{
  "num_hidden_layers": 10,
  "hidden_size": 224,
  "n_experts": 16,
  "experts_per_token": 1,
  "d_expert": 416,
  "d_shared_expert": 0,
  "hidden_act": "swiglu",
  "moe_layers": [1, 2, 3, 4, 5, 6, 7, 8, 9],
  "router_score": "sigmoid",
  "normalize_top_k": false,
  "routed_scale": 2.0,
  "balance_loss": 0.0106,
  "balance_bias": false,
  "scale_expert_input": true,
  "init_std_router": 0.00805,
  "lr_router": 0.000661,
  "num_attention_heads": 4,
  "num_key_value_heads": 4,
  "head_dim": 64,
  "vocab_size": 16384,
  "norm": "rmsnorm",
  "norm_place": "pre",
  "norm_eps": 1e-05,
  "positions": "learned",
  "qk_norm": false,
  "attn_scale": 0.125,
  "tie_word_embeddings": false,
  "parallel_block": false,
  "init": "uniform",
  "init_std_qkv": 0.026,
  "init_std_o": 0.0,
  "init_std_up": 0.026,
  "init_std_down": 0.0,
  "optimizer": "muon_variant",
  "learning_rate": 0.00834,
  "beta1": 0.9,
  "weight_decay": 0.044,
  "lr_head": 0.00873,
  "max_grad_norm": 2.0,
  "warmup_steps": 200,
  "schedule": "wsd",
  "decay_fraction": 1.0,
  "decay_shape": "linear",
  "final_lr_fraction": 0.02,
  "batch_tokens": 65536,
  "max_seq_len": 1024,
  "doc_mask": true,
  "train_tokens": 365300000,
  "max_steps": 5575,
  "dataset": "wikipedia_en"
}
Below are experts of layer 5 (counted from 0) of a mixture-of-experts language model. Rows are named router (the router's row for the expert), gate (a neuron's input weights, with its number), up (a neuron's input weights, with its number) and show model dimensions 0-223. Each number is 500 + 40 x the weight over its row's rms, rounded and kept within 0 to 999. Numbers have three digits each.
After each expert's rows: a language model's description of what the expert responds to. This comes from a sample of Wikipedia text that the model never trained on.

# expert 8
router:504517506438483443443476521519457492482494545473455529545442589456511522471535468458543563501524462511456553492438532491521507569441440529517510512539501501467524457556495440574505470508457564552491541499472538540505526481507534438536456525499481478457576439442543523559498466455536486436528545487483394510537433447512453440539511471519483521528510492541431519512435453413495533461529524511544432491549488467587471507466451464552523483518479550423489508468550581476453449513441506508501562559515519499552519516489535447540507534466439548446516534463491526490419505454523498493550527432485570498508480548441425411455502428566488516470454516450472488559485508467522522485508
gate0:472565570543417454467408494486541520480541482536496525512511525497500541467454453496531551587474498518486509548535571466519508513528462523529547557489507542493474519520562551427522421555557448467489531508505503492500477477551512481489505444526494562490525499489549517477437494525503532510495570549496511539518526452565555519487440527511460492483539450541508428513464490535517457603416542435535470510509524529540520514470596532476509564467520469488505495425495516447444508460463546486466486445501605520422512562474481518470538454535537440431504503432448517538473487470485498533544468545511473455560521586493526527504417498519453562507408495476567467556548477432486454453517
up0:544444457468498544531530506473435502538426586456472481447557495477423510418505554522499555431388474602457523457446525533510491474533499501515491517484493551471485436507500466509531515488505551526489526559535469512388507446553463449487513563465489427469498538528448488528520474500458504444583444530481502472554522516494496519437570444512579537490486572490440534485509492515490473461533464477485527514447526434476484494490523472572490433480550527480520469493460534577446483490532506446488479465531485569519512504521471447384500474548511480465484520485591473519562513554498460462491516501487462540450585472483497558568505464489514453502529527523460499566524501461540580530468
Description: Line breaks and headers

# expert 13
router:589550535465530486534456553604517491462494486513547471526465496470543502440523541433503613501493488489509456535445536541524519523464497468477460588562558545493518408528533500508567540497476491561540562477420506519490456569475489528541510474518516433470495504451481509536570433496459485470595521520480505512494458470473512469512505512567530483552516459449488475454530485480534559516567514506520527438467544488535447544453396519523564473539493491452499509476467536553446479439432494540569510560503512531527475515438529455539538518504511553491493491548465466562519484529537414491492476464447499480527521487464454534472457371492588488500506509496487449538467524499474581455524
gate0:530493429457509507541498497538504514526457488462473511510525440433565571505504462536509457532469484460444542524456483478510451474412495534522503541566570571457522480501395541497557496502498523461488488505509480443496519517587574553498473497479574430504581455469450528476541529517433524454461500490574524515498449417466555457465458504456425507564479485551475523485506508519476514550446448461516506522484511519540485501469568437512492501447471422522479491515429533517508489529505488488539513540472487617528454460537492496521444444427506488486514481607510471433494583475494497441409455578468454403516527510495525490506520529486459527526495470436510466491446538554473541508471
up0:555557480451485519527586456502525519463533514539498444472463463473502435524488492454532552490551544543444459435458479514493475457374463496391487466500469501487559457518488525483416495487523474485503433472515457474500600520541481489515480502536536467498537534466452483504562559439488555473483487510513496543456470440610492536558497502571494527541534549523514493518527506536516498567477555501496593526477441493545563456536504468465525485484451439519484412500458500485473503557467490429509534521494510509435444515530478453466490551549469483532488543485520436439550480475488516474447469512558459418579408494534480476533518529436411484544534454511496536540444542458475468508487
Description: Inner word pieces and verbs

# expert 1
router:492503522452530500449470504513434490500456534505510434548424503433561517456552449451534536532507490509454497552445527558457486496489436539520448523553490529464504374482563464566443500488506515540481504543483507539492507521592547453542477479469473479469552455524523489470509459487537476452490474529504394529557468465502505483523465494539491524532525498449457516470450449419535512459526547428589454404531494478584464527465472550564511537549509514455471545512507541513483461480454535505506543520459487560527502567480553500501493547469454600504527527453520467512443526457565454515568519512527594517507533463520499489470550477565472586539455497501485503494432486429493552436518
gate0:593529512475503467531542499456466500493504501595493441449488498523532497541503472504502476479455503497530520491513501502514490526511516563573476482489510606516532453489570483547490526488464528548557491459470480481460485581459536538449508533533505551553516517495493515442486462560441478570523581444474488584524437530476593473503500472602493517506508547507418558543485476553543458464494502499553564432540530529500464487560481540446551559482560406451521487491472528508457537450476470474444492514477533523480487526482537441556543464473499473570426531543470457480584499507577455442567501454535552528475511477502499481465535521501542519497557453485510529456540519502424423446413
up0:466544470526504484415554450505497544512577430455546508438514463472466534517526461483511550507514518496487513488569410479506513526495502468447538441519510480445475469507461430500519541516532558528474525519496525521521460537551536438484561434475463587539560453515553586486469476491564457543453470550449534438547528480565446421506505560468489453535475484554479405462458496452493518615497538480432474489482526533543496512509500574498440509485490508476498518483509527467542472480531513462496517496523522495493422477522508462428452528551574574537562486498551572543559510540455536511538432486493483464505563543552497433491488488559517432446465530508496528453476455471590494462492
Description: Dates, numbers and table cells

# expert 14
router:524453488444512507479455521497399444496473485484530496534472497479530540439530487453550518557474542507458499532477455508449473517462452479590490530510507494447607503504580464583522513508473551502467529504464546499481523515540499539564523436505451468474486472519495519522492484421484510473530474472565445522476465432518526513536508527557523483500515443517482459442519560500580571527560528478530528418449489439523533537489532547543560476537519485398422484523480580500533473496535503479574537535478537524508541572408559507466504516421445551460516486481489508564388509522509466438480526520523527483546461516444429479492500489520577514538507537484425412547499502479432521491522
gate0:526495535511514488573483489502515495533558542504518557539508465506484495470527494501530545471489597508482519585426500464405458516525520442539608542506541482533486477455443510516514453508562541374438519513492514596509459468495498472483506595463486535525502477488465532544512520507545576416458584467410464516495536491481478564496558475503474482510511535476479448489506564465484538522486432536528502505481467438509543463476481470538433507582427499452543510503490508548496468434515485522485498528493537536497514552534501481562524417566509523447435520472456513520473457532507513517509470450478427533498469477475494499455487452508550482490402440496415605464484493483511428441499
up0:519529519418530494486561569518463471492527434540511462502478512516453517508505489443574467470462493537570425480431561561547556488479532491456416509526517521526470539467498518526498515493506560486504508492483534474543510540471538533525517436538563497474494528522497423534523509564525465530534471489505482529516492493496468525537459546491421497514490469613514564428504482487437417532506482434532488490528517596410450544491477501568555420513461489443495532519455443515480485535441435490477523576459511446475481515494466505546491483404559503482540472377539516539549464531434502508541524497524456541520607541505516519566431471535540508541525472495471469523497544472453497570491
Description: Institution name words

# expert 5
router:503486499437486437479463476519466516510445523438479506547480615454554531432503520392577529553504497507485522514442518505510459549450488566471496516532475529459516412516556492561490496459472529546462537511458497564504493494514607474552512455476513478482513512494533457514558519461489508456509501467535427532507440478466453468565505497560498480553516527501476515501457459452548549480572476500548463425528508457580504501485451508510570436495513578481450508440541519546465493467453548510535539536478551498559496529489487442502507553522468565447502497451487495559402536501518500428544549414504557488560488507485439398477493481572499516500484456506488450581458514468526472437509
gate0:459489445503463504512482541549508514431511456524452495525478463503546474515532506505521550519397506431495541540533482507492544481455496549490464528531481488563570493510532455438500451484418448515469463525496486500472549459533563563550535470509551461588470493512552463538555501559533458420516522562499520487501450490525456525484465451565485551588463562501506505510447485463550516517534456524578485516630507487536417459525467410556493495518512490508519469523520510508510528466523489536492558468552528489489513485555502457447444531498534501516463479409570519526410532523463461440458552537555511435525518534521494533471487431564404576525495469496553525433538537489474498568500
up0:398500500550523545482520447537524480465543465442501502519505536503556535540498522506480502549483497488468483491531565500510492471480496474478592529454600469490504494572548466489473446442485461493532508554509538510495466482519510530504516432480527516604559437487493505581563491562459531481534534545439492502460485505502497545549522575512480456530488506467469533463481452538542509593524482519507577482519477616533451620522513525410518553514483520472545469555489495552556517546491500505560538520428453444486510533483503488548450530470512483521510462507471481446486516529494541514489586512515611409514484468479374546517517501514498492483491514481512543495617503512451467538533
Description: Sentence-ending punctuation

# expert 4
router:467498524493427464537475511507450427446448511458476507509471513474514519453501486449543499492521549496477489569512522523438452568396466486556441526544581516442560419539569509566481504559463534528534494495467520463549497477539504495525511458509432463475551527429508494507478554496528504512564428459533423531519459502480500451542495527568495452468520449520422459512546447467517534434521550472488494477490508441539467554486467504551500515482568528482443529513521565500466501495495559536568534483425511595522560540418519492525529482468527574452429462449536453535414489479505485464570489468487574461516437487483477418462494494522495532521550468524517463511449491470420530449515
gate0:553547511464485479433498494480477497457445501558579503535539476538565509412508405494506480584495509482521471447436550552531531442442486463421393470493540546408552480527472477477499562484453501482501494477509505419467496522510530507469508507462505527489527512480515476484493479532450524500510449480506497506454467519427495450541456500525481507499568502538571579580492511485491560517442485537477480530514496515550486601502508511486462453427444481503519420533481495579503444502496528447511527548530472530543502462499496574554524508632467455479486548580492482524510522515492487547548474413468493547527465508466453466530577475543484494481429530567517551489549474429459493476547
up0:529567501566462545446488486485546478537481466490524531514539502442501444497500429506460516510481491456454455499520501501479464588472443421554505468416430457537469493530513577519502412486486510508522510510487541461464487429526522450582467499500453527500491546432453560483460519415451470458481499500601535472415496536507560500489484517435539601500487542562496532497494494482461484492592493513481538553488515465542521521513452547500463501553583454489518474448519492604539527550515451580505500477514453540518529530518412463512442489482483474527477502464506535517491596484617528463513527512453473492493554487534562465556474527463563419517537497528450521527484461517483472489470
Description: Word-initial capital letters

# expert 10
router:486524526456428544546446542539493517535512492465549518527515544501484532482561424445462542545505533526467529491515555473490503575501483500564466457501483518439566453464532458607469510435507474511489520474427545475451480595512508509561483539519466534498572535419575582506496453434496513480509548483578435492576433517441404496532457536534475472514524474543458522458449461454496517494486503492513509427475523503499502535523481552555574478502534522459487443469542591490444480471498534547527509532502537493510485576452474477484493499485435554451481518491454471500413473510530547460518499451496563513522525507488438457502528461519569460498409421464457516529489482463410520474523
gate0:521516457521415520495529436471594502578510428503477392465556590496572530506432470487501459517448491539394496508434457476450501457468451482532547534488528428541530520481478481512489562476490430466491502545490512546477494569448484518512483397476507491543522563444525521479447434577476577557586517521510548425463486518493501541548494480504480512547520500565485467491493457480460506527459559526518442458441498571550569435522482520507498510474566504493547496541531544513519484485468545461539497522520518484504475506543549531542483474532492492503453519428510510521432442519559502496544503520524478525509559468537553473498481472515528497410590575499498535481538532503493506479412
up0:514494501549519485463530503487487506501480477466479422548518533597530490416477570530573486427486540505548538474521440511521476481479525499539490491426539476492530473476485467528499552470554430545478432558449464471548442584455465540490482513481503521541511520466528542474465423522537545530538521450563462455488468527436453554503450518494490584492484469500505531530498491362513575541467504524534521503489524553473587528549505508504546524478490539475485435462467533428490548450527442413450434519463499526431514507499535485496478479480515558516466505460503520557523513510567437490528581528520459397506481489491548531515475485558506465500592449493538558521533399461475482510460
Description: Scientific word suffixes

# expert 15
router:520583456434439511514475563526494469469461468508576464499453524464473490400559522510531552523417540511407512537421510506510515538478523518552381562536537456468486473526497461554491534507467538585556546536479496503523490476499507465551526500518460507478498493494520508485504447465442481450590515534516448525464445495453468466537503593571462456575538420535469490450510468464529563573590515451509529454466530501572485487487456521557546449472490464469460484529433562504505486464449487500537545537473493557504489544409514555470451492484509514488460455490469496573468501461581449482503483504529519528507526562494451508488483441567592476518490482489489528500487483477482476485463
gate0:516486506514526484479560409534567508512525503489497434539533535497494487536472530448460500498490524541505518506514498528476546550548492499451510467414479428501545519505485473452491569483513562527446456469526480505522408522466489533513545495556556502521505584464526458552451460444442483385448465479548509456490540440422460448440507449541444467485418487461484566464501497507473458441498510467508386498531544474618506507518455508485509480479506456459469516525521479574478499501505614519506549533484506484520480459467482457500529479540477463542439579527508525514504486494502416534444510464511492490498499524473463561527358516457536508569546495510539538534542558507501493547430
up0:526483492480499544527510484556559479493489483502521528477575533514419530429474482526560585585585523415469496475490425463494483427465465440452391485429453503423480466442478494464529489488501478460448447507506557494528558451485466475529502501509449487552494420553466479501546497445486598498528421496520464481483465516475498512498525541477536482520475529523475542506483534505467433452584477482451507515488498555497497548480515549437482460463527477516485559518482451468504545532453491505537502558431560504529491530508458515444477534501539545529529481519554505468470436459514517491451480512446506528524538523557469471352485487561467425548588513426540530517473563515528539490499
Description: Personal name fragments

# expert 6
router:520534456400509510513471567518497521507476474536492492595460471428575542492515490482527489488558489473421476526436538571525495575418469517506469515502520501482482420572533472516472502479449510547499461558472510515510473548538536473513435532552468488462511508520532513536454474462529579447512491486525382507508455457486456473517472474556515487523508523560463437530482440457543563496539541478512492506492518473497385491492490525605501462503552519471487459513518488559436496435492542531514539518434524539559481538494550537502522509516453549507437498525493570490477453514562444480543525495476524533520490447490445439469484454518541540503454490415495360503385484480487503492525
gate0:421509498491491523446465525497560539457522500542470474545372566526567480513459461538532462517444529497512488494535416529430483518431525487528550453453482521493520532542462488520516496547549534522493487560472387521515472539537487384450567518563543478459531476572480461510572512484496620512536489485529426543501501481473500509545541547588426512510505526457522516481472543494526495548495499508409484552507508482434483415546575475536510514433505532546439520556465520511451488543484490581476488442496521513487479459493493526521505509537494521514519496507495500463544500564550493519564480548484483478435459452477513491465461466549499518506465606458493526545495459463468421496539
up0:509531446495491502501511488442472476537452528483465538474511532484491443510510497518489458454450550460489461490463459508461532499547551491477526555528472496469392408466497445529439506606501547498508503475480491553493501558450519530530543545513370474520546430474499435559506515565511345507452541507514512438543480410490409484507512476476522559422413509552517421485531485466481533530505466459489468537505519441498497493492478552539506486538476494471486451460513480541512513524447494500565552539490497502463478491506475499453408464488478499459498537454486497483520524539449482433515498473528430480440507534551435466494509529481545507579483454508468460410438453510451447554466
Description: Table numbers and separators

# expert 3
router:555508488440508528473493519500454489519498482502544459532404500503450504480500512519517498570510480546489499560444496518453486572477478492560460511518530547444495480533543443515476505494508585560531555510414567486526495512487545503525414504561483483435503458407488526501512494431440536521519477470490417551531455437548475422473442482513487520464493436460454482507499521441543477510495526429543488432490482406516473487541517526526564470541522510452474454535522525560500398383426543540522568518442542489473545548453525466490486530455515481466512507542508525587428505472578490450525558505521510505557508524452496467489505536502461456551583415483494478513505513488475543516574
gate0:593506497507545472452453521472538546505426457481494544498466545508467498558522562482531492502480479466452534527508535481478532487455442562496556487498492528507478449508465466542431468530460436505505466518515454527534521491584517462485514530531606471543569458507576471500565486554443483477597542486512505510503420551566507428565559507482447503543479547409522492553471479470436479499447518523449522492531488572466494521544531481540500511563518529508505474483527532524435527503512537499457587440471498468497537552524503481483500508540551467468608530473477474497590554537514442419448526464496486489495450496456511458462479499488499444524536587543449504435521472426562537451572
up0:551388569565526416547528505533449471536530469535593445451489513469488476579559492491537454538576458515499541475531454484474516524478471495551504494436526478572532555485484494523442495477547534536535545518555551456478540508490457562502525542520569435488489558478475541521497481491502394454564500512527511456540457515501532497548518501465453505487561523537453533452453500468528536473524473470517487453457451518541439466538465480467498480454510553530539522430530503487504568487525491494442509550518471529466495511523405511481539502486551494478437489448416498548458395526511506569493490486572555480466491545504530501523399534515548490579511545459525503448542528523558422462487
Description: Place and direction words

# expert 12
router:536492514472454494506432513552452534510503496494467440536475514521517555499492504519543574529525446433469522522445532488473521559473432554457475533507515519455551472510529456536445543499475559519450524496430549493516454511524541539534493495526520497431478443476478552574501460486550524427518469495538470519513462454459467484492439534535576501544527541511441503515462475438514527485542518522521427456523441427477509563476481579531507459540493531480453474524516532478494469458466520560492557544381524569529538513450556479476499552494398571501516520582470530555454471464580472481542535453494566523551505475462439449467521539508458505545524442463504370508474443475457525436524
gate0:475543452540465516472581496446479481468476494480558517501550422474491425512418524483509510547554456474435499523521484519554522546477452512501483592508447492461437563505479503429485553491557555520555495534454501539483465513520506535580488537486570498530458571522523492508499461525566523484492464542563450546521468498498420508423528464536460507547527517523456480557504498536521461460488553441428494496487544481513456460489553514371533434525538477528509546480562506512554539513495513462479540527578462530509472502459456488524460509493531517519482496484458588496500423468483476459497540532517464470502487485478487485474385572570571574422579463473492453564458467515465466494541
up0:581529477509470494549626499494468525508544454475509500510455466469478471563520432426518568501597419515508518483469482529468533550545488537486597522529454496481463539480538571479443561501531499481507509490493499536449505511542512520486502487505560503528464502500576532497518509473514468544505487507448428558529504514491439502525484444565502602485437573469514413558404554525493495522514523489538436479472518521476451500551521546476458483477551539502474558493491479458588555512532423568468468522562476489454499553475533531533527466434475490513531507508512594497464448499467560481562548491506457526513568491458509510535438520561523470445499475484422491526453511546444430455527
Description: Numbers and quantifiers

# expert 0
router:480539482422455543496442484523443476501494561472525475491436525470556525463495509415521528488540445578483516532466470593529465567412439556504506480520530496455560482514517501502445506500458506525472528501459559513497505495539526475520478485502473474499543450431503523502492485478518486438515502442485478522537473480529519510528540430532521478524513506524478490481411417444528520446508515489543471480459464432436420548511487514582576479580494458507470462474506531542444439432473523564506527522470584517491489540495542533482493523476377531445543430473466543515447508462565512422491518519480553470535490523430506458483510390590485598535474498511463474495490566461547528475501
gate0:439579520536445420463561469465561579536510464514532549475515487528532494432515538530508497397509518559483535543456474567522465456498514442526499478569479501494500502449488458488529513460566513428528536497508518521470549488511578465526470499547472510504434508493548472511484509475423535520524473467561559553477553472558470542490521494561550468491453434449492448481466495552475518430425557429478513483478560455537478421513389532457482406506536503522555463455493482485499565486552547522533470517471569509562534547528444524508479535563473541435562485453448474503452513487488513472528522499510475398488504526442476477495439479558468489518503465566564541481498487534452478485522
up0:569557501507505467408491596527446567483458529494485453493447499492427519539532478457521556448475456541490556510523530487547477452504545510475500527468478500592452456454517472524457459492485515533519525462446480421510494443500538430537465497516458485517538465543520481568482474477529605516450540555524521533429506519546506523459516569475454497510539618495532476388531466517583462455464505497484450493528539402483485482567560473458481451526563496503453453461555479468501494505495546494503497545456518506463507448461467515558532562522578501441509443549474469504523508449470475510504548587485543528592522506486509529517542494494466514514454505465578477486438489455443534492537
Description: Infobox field labels

# expert 9
router:508546466444477483503458483484471425503466496509470389539457541486517477465509465456531539495484526540457564488393534562489434556470450503480498528581486451413492404506521475547480506520422558516475533555474473522455434533500528451577509490494507510445612488496569467497497534487511453493508490544568425558497484459541489423498529486596507435503519499549499530500512477449562533509532520523589467443535433512543449497478477483519524492460538549492505479422428546509467462481453583522563550554436512489547462457505584455509513506513481513500491519500474465513465502464533485504493560469541546485521489452499523482477520465525570557515532504507488484558441514419472523468539
gate0:500510433459513506495489480508514446473530638452499545525474534532543488583495487486466435490500512539483597460457545425456470530529496463619569511541561523462476518479508504501518524467541480419508473500500480474451510483552463433530457482483467491512466485472481500486499519502494486516492510440503476545512468562475541469468463528575502481561442476514532517532530539537521518526517582465469441413496481480511514609459493482468496510563502553584551500476452487548450461527548494515557525500529513525518531472482538464464465489486485556448521578578404448365469435606518506468457466485496471495559487517505521466543460522534513483457523451447447532487457489519478537530494
up0:523520443527458464508564391520397481550407549449519492463593469564498512480625426537520499472510541512440523478553542521539524513429450500529518535451460475427476465461451458473448446523577438534473470433558503437509511470530530471424492492496485512458530558495500482519496473481474491573545544505506567506512542526559459513516516530479469523503488482494482586473512507476484528531486465521492486542502512441519517502515517465555498472503452538507499475484431381545513530499480498511518473454553504465514485564467438441481491521428543520436505508467551524470419530523520491507532510551512478548511572493549461522484506513546450522553547539516463390471525559467514440509506
Description: Non-Latin script bytes

# expert 7
router:532493475470419488566474520580475487466473510472480460581433546527530526472468461410573541541469457569437508551505495511459514511474505515537418526496559475463473497489556424557482474515473526503468512561461501501530456507513527515536475451519476458463523485468498509545496498458511500487524525497562467514563468485488442487575475484555518483536526505467441474479495426410588520492565546477503555490505489448464481573534509523503562513534500575474491559524496542503458515519429513562502573588462561516538536488465554460476491496489455574504481508509495464565407521448529502481560473478476521483533501426469504512377490418541512538559530487497463466553455486442507529412535
gate0:507474467513543458546555458480528483559496560506537509526467501565518477559606447553500483494519411521554484514536476510554490479406494487519454418552467481492503504527495503519480511546544476428553477509558498522503494605508490474445492467472481486491516522547496526528483594498517577486460521484471508439442498545508542564564457463529485573444525540515480451441496460463465504572540491463505516468479509464494531506487485506495481547491524521476496544563454588464563503523600510516541559583518441541498592519501515504479461436569525417490413483473515520501557452538491501492456511499521479521519491598476557455538416433486495536522540510437530455459532535490482494580506
up0:532516510526547499442532504493528528489521486461473473488562555481454529565554507518550438550480406498560503578522441499463490433600526473526465471465487512473500494510513522483502449510501509464504497462532530499474520541469552521506474514470551486464475473519440446467476536446511529491547444512470496532482515427567524485506536377568554509448532538520514471517452480526508560493462473514470522497444500519503509448563506435558513484464528541547509430489662525548489494533530531529454513452501510422470489585476487551483490408462490458462451449530469529493590459506478460482511475556477432628533490484472567479454498566492498510550477520486518517483509573539460522564511
Description: Prepositions and determiners

# expert 2
router:561481499457446488505478548574519489493496504522539485536492542493448513470530491451526545544529521456488474510451583459526454542452514496531509487528509543481537448520459453540517517481464591634493576539470535467502467522515504525546489461501499462408490462465499497522489464484494473515505513482485475527515411528466555484516505569540596499539585449518449489486497445481533510443620461479490487447481478422537504549440501487542497425543553497480468514478494524537488486462482470496570576487496534517540453524482460486541486525494406561516470497434517526494468515557528415457545549462487471502517551513481500483443512448479532472582512490486412441529375475463540506489420
gate0:463537498505483469391448540509539540524583462452535492466474593505435533546572580512497504496517515541424532567520460427489518496512496524476501450484462448549487436525471548491564516460456503553506496446508529493526541501490451536467516524478492482452528476422428490523449496541503502477428466560493480499543524528491489577463501549466494449456512448440533523505483486436525567502444504484500511556534447528558533496531482442442518514532535482505553463510489408535462489498465537549520453534481505500534555512482523485484538519526491561469560490489496495527483470447473421521498586615536523479510509537469457482563558484464602534477497428500368529525553531459471456478484
up0:474475397527507414470579463517499515468498461539522532427501511501459527509534487486496527448551497497472504476446560458496565581537498529511485535462528515511479498508418485513525541531552447452483546487461488509495526505511463454467555505510515518495601535443499409596444546505529456494475485498464507455420510508514480507542522541563503538486524483427435501564469484552503459547541459498482524475483502554567423436509529499543500519533553571534456559532501505550509516433454538466604510490526484560507461558558523508450532464494432524443553583448489485455441476524589512484508456523505547508554449497501455512582447421491499469548484457547576500486534508473504461505507
Description: Name-internal word pieces

# expert 11
router:536525432343521509496506553534506490536422472493474463509460487447498531460579546480558550538489427448437482541433520511481492491458447596522435461465554476535488473542501453570550564489455523571507535521392528449530463566521508506518471524502481478481514559458595483502467483533500547515516500518436440494496476472495457510622469504547508435518517520563482512509528475444549551479507565446489526464471476491536509570497482484560532445544510550430482488529483515557499435455498541579552504540437488552523521585511559492496489516527458471461517509480469510501471491482564477480528475535542506440544513494473484511404528495530526503520491516474474447483484525531465495491540
gate0:487553503542483552515512536550528492539501474512575545511555463482539439479514568478476491432465490464513570512443433448482524570505513504420427522502555531503491511489510506473577477394496441469484566491490532485431464530467532494477480486467459468517452546515533545513430421524500530511410496445407469536536445505536517543528509517447486520435527469464534526484525507490480578465486450530451499523500580525484517470558566485536488465496489463496476502508534407511530508417549575473528459533501490528498489426511480415502472435539494498427487508556420534474513536465539493492534505443500461521486605518485531480450527519432501490485537502478496465535438421547511442406494
up0:510529544515514514509496511508491506470525498502453492467552500479592533491434496516553560546470578505521427438476497540430575489445470453546494562518517573472512485501523441584496470481501470475559531443501469466528521526518511456435493459402530502481429530536527518413452477576466483464494551412506520555549519560524498529433539424511494519478490494590494506439451532564483546481506523540498485534532504468506504466464501493467572508505509462485486467501403448507476496481568521491497536531526452491557466476504503547523441479592589524482495543488543505601500466497522454459502518520461485475476560553471395548509459560492473575482472509421536490440482557533476454464507
Description: Sports and competition terms